{"n_experts": 96, "router_score": "softmax", "init_std_router": 0.029, "attn_scale": 0.125, "weight_decay": 0.0, "z_loss": 1e-05}
Below are experts of layer 5 (counted from 0) of a mixture-of-experts language model. Rows are named router (the router's row for the expert), gate (a neuron's input weights, with its number), up (a neuron's input weights, with its number) and show model dimensions 0-255. Each number is 128 + 24 x the weight over its row's rms, rounded and kept within 0 to 255. Numbers have three digits each.
After each expert's rows: a language model's description of what the expert responds to. This comes from a sample of Wikipedia text that the model never trained on.

# expert 41
router:100122130108082118128129124108083120159104177074111136136127071097102099123141135106111140132091106113123113171122102110140154089120150113135116166121149114124122111128099152117113163123111107125124139104124157147184086110118110117098132072126138127124090149149112118099102133142127107127100114088148091127151130116158140125118141115102120172133116094090107128123114172109123101123179113105140095174148187143127148121140143101093126133103134171109157103159149110109140141120142091175050104135129149147101119139111147132126098113105144074075143130150119151120142129111110139143146124122138085122174147135128107147135124110129140119090112137090120181133176139165155107110115099162131124105080134172113137082142113111134126160104146164100115103123115124109142104080128143
gate0:148105158141174171084145149122111135174111160142140148112089114124124161102105128097122157153093103136138145128143118099149160151109096135135081158098158168177124175142147166143119114105121110153137113097141090156100147087097156122132124122095148139103120097115107119143144119149086124120152097120179107131109158122120108163118115096103144141118163129123134114121112139124131146119119146113128144149114100125115100069127150164119128123105143167104103129170107095137112125081093108087104135164132072115131133132168140141124161115141113113093091114114136153096095093143079130090133117139120138155139125144124140159121093123144149121145197146111087135154136180128110075153148127140122092107118154127144161096094126126136138144174151120126132161066135128091142106116125132
up0:177176160121180147183164136160115142128179155121099118111114132148111125148149119139115122141096084098147138115157128100170153163139117111141139154087098161147139140091136097115146124150099106123121119110106087172116127109139153136148148116121189131144121108160117167151186124129098097100101130096137106139123126172136162102113125123094142160094102162101107096078133150086109143121158136147141060129125122128164140122159134095122106135139147177114118154141147115169099090140125114116110080145099109130121141153141123110162139136128133100151144080111150126151093097137134149131104133143153136117124122135111136130126127126129097127136147108094104143145128131135100080117154134163099081122146131143153164147105168103164146180183139103128122126130116142128113176128139107
What it handles: South Asian name pieces. Pieces of South Asian, Arabic and Malay names and words, e.g. Va-ish-navas, Anm-ol-preet, Sab-ah, plus Man, Michael, Pakistan.

# expert 33
router:112117144145117122125138125093154098116112150108113135085115126084147161089128094091131071095108118146090124122144103088108121119135114091147112158134119130074083114121102187130110126135104131135089134116152136151126116105109097158109133138147127148093114115120113137136088129136081103113105132129115110133152111088164130129141125135113146130122180116094104085107144133125100147133124107087148154128117134134123110161146157162094128178094148140108171097126150115120113135123092079141122097148152127101117105153120123144124103150138119147104115139138120097076137153101103139162148139102130152134141123159116148117113122144124121094118114122154108126065183147208148133121169148159078088133126193163108109144161115106092087142088125162117148125125138155109126087123100120
gate0:153112090116152097109144108132163123138146101123148105138124145120104101104118105090154157144106134153154114140139123088139169118129125061137141110108119127102053131102137114158168137099140139157192126153124147087112132109130157132128150074138118157157133080115144149130125134141121140110143109149113102116163144138108102145104105129152152103138161091085134056141082127136154145157109149133090145103113098131092114134171147122139103118145149129093106184115137139125124121091126137133162134129158143113131122168144141142121143141116152120150130077133127165110093148124136115166126159079099106125142142140089114097161150117127177117122119105116175155160119152156109170167142133164101136148136139132085138165138126147118060145127132142109108109112166122117181135118133126
up0:123115087102145134120148093139168157151159131127154159127125184119107077139106157117098130058095134133121137075128136104143169120114122093135127119083159158144095129078123145128136137114149100169147119167138109133129149100164186113150153114179149114148134079140159110134141161175121114137141116151096123125173122102099144132096116097155143101163128108112164131112103134162111142154140154122113128096098164116115151123126147134131106126138122143115136189139170166109122132158135112114162145149146125119140159105158125109114130099158127086131126115118139109109098145142130160090154124108138115186114136130102131127159153125086125152084095081147149133178115129136106139092124099147145128141125132070066133135164112139104115127128159168100114134132155108134143127125153136
What it handles: Single capital letters. Single letters and acronym starts after a parenthesis, quote or hyphen, such as S in (SMAAAHL), $, £, ±, and non-s in non-sense.

# expert 29
router:117131134111115116177110082099114090119115150110114130110099095115130098138127135119118115159123136118092126163144119153110135116128123113122096142115158102134128100095082155120124121121096111147115111118161184135148110088113103104102169120088111089117097075154139134132096149141132130117113094150143104152136121082142178120112142099130131167126161097105107108116114138120098110146135108117130124170133127142107134151145134103097159128129141157096162056187174116113145143167088129148132125125164143122123111125131150133108107130113156127147119092160125131100126106075132107138145118140122081160173117142161108128169137115141100098135143115142074147089167109166152128130183120175127133135087141136080095140153090117121098123132092118146146126092106126072115137105104080
gate0:107136120123128170167107138069099101137118126136117113130163098107133123135146155121172158111111158153093164119184125145117083118101127097142142143116175163098125124104107164113160129120139124129160152129145123139140156103105114129133159140110142124175109167129171091133153124100087162111140119138112125167136098092144102149100131117171144172082110157150141146115137107081152110173141166099119151140129091114144118119130125131126161115123132111121131121162141144140142145151082081147131117132081131141132103122126113100082116108157126110136143118144126112070132093104136093140141117135126097119129142134155119170156124071139101113168130115119158128135091154146128143143139148125168105067122153083116159122136131150128101141156081093080147088129172103137131134158078132
up0:205132165125135150112111118115163104090112131180085163179124149098115109125145119128090132085117125155112145138087115102114133134119126117100148123113131173129152132129172117150141132143118136104127125143121120125093065111138127155110089116141175095185134120147133151082120114177164095107100126145133154139112081114103129142152115107081144103119148103126141128110099141150151093122114104162127110128112107159111141139075122120104097116113131101154114139097113165134145121096126126099112100122132100099081133121147115163132094131112103127142131125101147111107132144101161143135149136155151139126141139143137086150122133157129144164117165143139105140124226163091098125096107080140133134134105130142154137134141098106118107158134142125157099150116063167123135107108151122
What it handles: Mid-word name fragments. Middle word pieces inside capitalized names and words after an initial letter piece, e.g. Sw-ed-ish, Tw-elf-th, Merriam-W-eb-ster.

# expert 59
router:090129172103112105126113136129104105134103156123161171129126117084160143123145126099103124122122118147126133152151125119089157125129134117146114168086153105068113077065107115110084148149112113126097147082132163150150112102094120147102164132114112123115113177158117132125108165137129103103137074142129086147126155114150126093069120117119149136166137134097116100133126146061114121139200082112115175145146143138112138148145148149145155125110147134122125097150154094097134155123131092130063114148130128122127098139117108119104134123095128093082139090151134151107131102108101130132122120130147124129169132151129091144139132106128079107117119122132097149134119128133182107096102129132119116165090136159135125101118098132110124110115116134116157121105110182117177091105106094
gate0:079141112146127097103157146146166116151120128149121144124116115183112118109165127153126154101083158168140140086123128122123137127109125125118127141152157117162154125087104125135083137121159128077090152123104112167124127154083075145119182112113103114078188168152108118117137112134147103135143067157133107139111160119139099128167134118111121108123128145169113145135116171130109163093128073089116094144120101124126157138130169118119168091140137168126146138151117090132121088172146134108114127120127090110103139111120068145120114140144114110084114170118138081143126147103158114138136139110102096127147094154107114141156121102115123131091101155137154105127075107106123143124153141150138117156133119172156080127130115089143153134125121123094155115119159154158116126145155147
up0:115138105153139159104152130111141138128116129127139123112167141174065136132097144146104134069118126112153083142137115150108109152108144112119105126173179124134117111137148104123104125065134147148133126116154107102153134144174137164094115159141111131134164125142120080083117117124141082138122125088153136129123187095124133135114152126135111119153126080125144147134149141151160145121102135144151097169071123125125154126122149114130157189089086149172131138166105171149114102130166096100127122097111147123120146153098105174136063092121105151136146137144122110101143180125100142193107138104131116130142117109140141129163120142129152125106133158151086107166127094123130173140129128088089131157125084152142132112118143124118120165124148130144100123120096129103135168163136135
What it handles: Plural and noun endings. Word-final suffixes like s, ers, ions, ings, ics that complete nouns, plus institutional nouns such as School, University, Army.

# expert 1
router:060124126113115123121104111105135133172095141142113135097114134134125161135147129110117115109096079177100117138139089109105105112133115116105126148125097138076122108073131130104121153159116088159097121119131166135149080133111087151102116122118122122143104118144124160118102172127147136085119097116146110166155144115137156115090132153125156141149121091121115111140139150117116160146135104109155130117118156161142131145124158123106124133071144119097154118147154109108146146142110084131098118106140113093132097109126132120095115081079145126122130101143111118123106136118110144152125100122142135150167171134113140151112111090128114118069130149135066149091163123126169106067145139156071099134090152154123071094135111123108101131120095123116172096139122165086106112119071117
gate0:136117122152119095156164123134146081154106166125161095151096093180126106126092132144144156055101164157158099141123155096102094118060107174130119185115127108103122096093126127153133155149137121137162100116150127113149099133099098119132149126119143097126137116142162130131146098110143126152104129093100116146104128150126099108106149100116131159124141157094143124108168146148106136144156144131193110157137129102134149140131103102106104115121117135138126153130110098136157119155125115141160119170152150121137140133155114099153099166101105126103109136135110118129145112127125100131110115146130113095129123164156126098140145091143136135099147149065142144166147137227138116104109122144113124117125093148107133096152118148140162133127092080160055133129113134137146103121106125
up0:157103156166135104138188126123139111142117143124149106167119142146147135107102109136138137065133140129158106175123134111117078112116105212136116133120159105130144119106137127131139150140132126144200091149103128111135102110083121120124110146133121117109112117130170098118153132129095118169130155135126113155126117120137093098129138149116147156117151119102113112127130143153099152147172150138165113144117123107137147075122104122096133099123125121133112132126070090156105142124079104139150087152130141096154116152139082099141124164095106121126106114101132106138148125098179112129109135103153133138132163120138093084152156103145139111130153131086129110119089126198114094101139144139122117099125075150146152111116142140124203128155065130147091136118120133155158086101129131
What it handles: Quantity words, determiners. Number words and quantifiers before nouns, such as two, three, several, all, both, many, most, plus some adjectives after the.

# expert 16
router:098114111108133059112147063115132104136124151121157158123131095110149144137136123094116130148098132099144112166154105091111112117096124130154118143108126091108114105094091120105129138097124118118115177078130140149158110088122126135104154100168122097133124160138115134093092142160129129126126100099122119176143126118140134102089116148114157129154112132112094101114129142104107108113142125084157130177134179100125178144142166128123112147103155152105145101108132117129143108144088078120124127150143130149110095155126127102105164144113109073142167095138107130106116153127123131151122120113150135127167159124102120129151136114110131086076147124079105167101115129162170127110151142128117132167081133109127098099147130096112111160124082128139177117135123169075185107089138116
gate0:138128104108143145144127138075105126143158105099139128113147085116129132133157152154125132141095110140172151160154111116119155141139122124121105155118130117147137108123168152114105077093094095103120161158145158126127069129120134126108134103108154150142142169198165106183121146113132088135131144113147151160059152143123149077117092132080115122131123163121103112110148121088142149130161124127170142171155133095118128131127150144116117082108144146159123089139121130121097135119131083132128144099122170148163130131144135133151089108096085077118141135169124160143099092115101152127135089144130129109169157131115145158112098098115124120141131096173112151163097142113144105113132089115112115126112123185110165085088098135116155146130147119156141135118139156095156113125136167
up0:130075110156111088143208134179126163145105106131140100152129114162159118177150128082178167108145128101090095123117114124153112131164124146159106106082139166135167099126147125121147122116142114146086094112171130162107118113150132093117133140092108088111141111120114119139117112159125097102112122182123119134162118150092117141107141093155133139107138118128156121105156121117105112122134136143118121144159117071148140180097138130099107159159108100103152181102129116141124172137112159086120193120160162119113106128122094124124129153138126126154129096124115135135117116103134123090144110105131100159157111114096171103163116148171134129116145096122128108129133095090097145148138105135094154132133098130118101141132133111125103128102132210113156110114127116137119138136149104
What it handles: Place-name endings. Place names and the final pieces of names, especially after New, San or Los, such as York, Detroit, Ohio, Street, -ville.

# expert 31
router:111113153084115091143139106111102094136090168101134147094134078120137110132142117113090139148116121101131100165130115084137163076099160118138108176110157074123129097098114129124117149138121123125130183087142143146127102108112113135132178109184145094130093152157090141087093154153137133137100095110148101129124178108155140109133131105122107136139122145099097118110111161093108119146147108109169099178142179119139178147169133116139119136142177133114159127155126103121111118141127092163098119130143165126109096180135139149117160121114109098116141123142114149110133149130109104140123149126148115123167176145103109130169115142140107099073125114112082162129142120147133121088131119123143152145065100117118129098181113100124118164131148148121147115132097134106143144105129126
gate0:158117195133144108127152156159124142117121136160130089102108130120127105120155123136125177059122134141107133094115109125135117141128166136142167144127145096134136136119151156153118177140149120132128119139138122124129130133119136104134107147109082102155068147120162124159126161161136138111131153071169132137114119089090136131140146139105125105142133123117106116107108131102098119154191137128129150111143134133122121091124131153139121114166111112144172129143107116120153113180145091105140154159155087148102102102141122117147131147130151149109153075178130107123114135116113108161101113085160116102138099109134141083127116149114104143197138174133147113182087109153120133125112173120129083127134132179094119146132118109156118089155154156117109136141064197125100141133113109
up0:143155090155113161154095078113093155097128111120149187135134121106085153097098146119115134149134149114138121111125106128130094142099130140165083139136102144134107148148140154104152153100121111151144065135162158128130089149135112116162136103131139125131125097118144066095126111115109136130113159111079114113123155150122146147100132154123125120110140131113156116135125138167193155126115122126145097142121053115129131078143108079147099164118173070154115108115101143160105131104139108121127150122118111130099133097127132141148157081139149141110129126075134123130107117116119132150164084123125138137120140131099089139110128097136147139091141120105155154106169110145131134164100084128115135116158161129116102101127159125147097137136154054175131114134159079117109118098164130
What it handles: Name-final word pieces. Last pieces of proper names and place names, often Indian, English or Slavic, such as the b in Saheb, ford, ville and ley.

# expert 48
router:064108128119126094151103126113144113161118127150106134122147133070161145113189116112116106123089086158100129159160108092112122100125114103151114146113151156075108120113118147123118172098130079134109112121120139145152117096122110128076125138163101139125096161158098142129107133137121118075101107112140093158147126104121183130103120112170188138134156120108139063121126132100139123134134110152142133136120160176127133146128153126131149155101126133090152108147135126099130158164112104132082127108136130119124099136122144145095120091098164133126170085130122133116123142107093151152150077119133133177123142134133147182140113155110106129114114129154097170124148112115126082111118133142126123150092137160120097099145105112118105141113116146109153095129097188131130074105084105
gate0:095132093128101090122130148147100106106094108171137094147124120141150127108169128133131124080092115115151141173143155128105131119118120116108094177143089119118125118138119136141123127123169125095148117146157100132098138105134068118167168139090138126156117110146086138139147100114141118151125098103133138065149113124119143124139074121108166122093132075106090135128107154161098122154121180160109101127123178124111165143141116127137126110117141141094111074139095137085092112140103139140090122123123145123124153142144124128141112142134166143099180139137174131116169152133128127148180143112132111151133101094117152158165122129145133167094129068119074132140141104103094080116152099115112132163119158111108100122121111085097134118149133168146169127136162106116128171134116124
up0:137095088104101153099114141123133112147152124142134107148148125108111124109110138156108117101105174135125153140153131148100140106109116103090102136131091133111102151149127121169200112097143134067116133142174100101085156089145091112104187149112136151139132137175132130133145155141134110146102113118108182130127144103141166114160106144113115127131104154088112158117131142142151137126096105160069106133134162167096137111112118118130100131097113137126157102131108165131112101114121121098135143096113145143101130101154142108164101123140142134101154127158125120118123165117183110131130144110131119133113145130163145170185136107119105157169141070185133129135150095110103122111099110061127094123123148156086126131145121139067106151136107108136165120123181130111131144099110129
What it handles: Person and group nouns. Nouns for people, roles and groups after determiners, such as member, team, player, son, officer, crew, coach.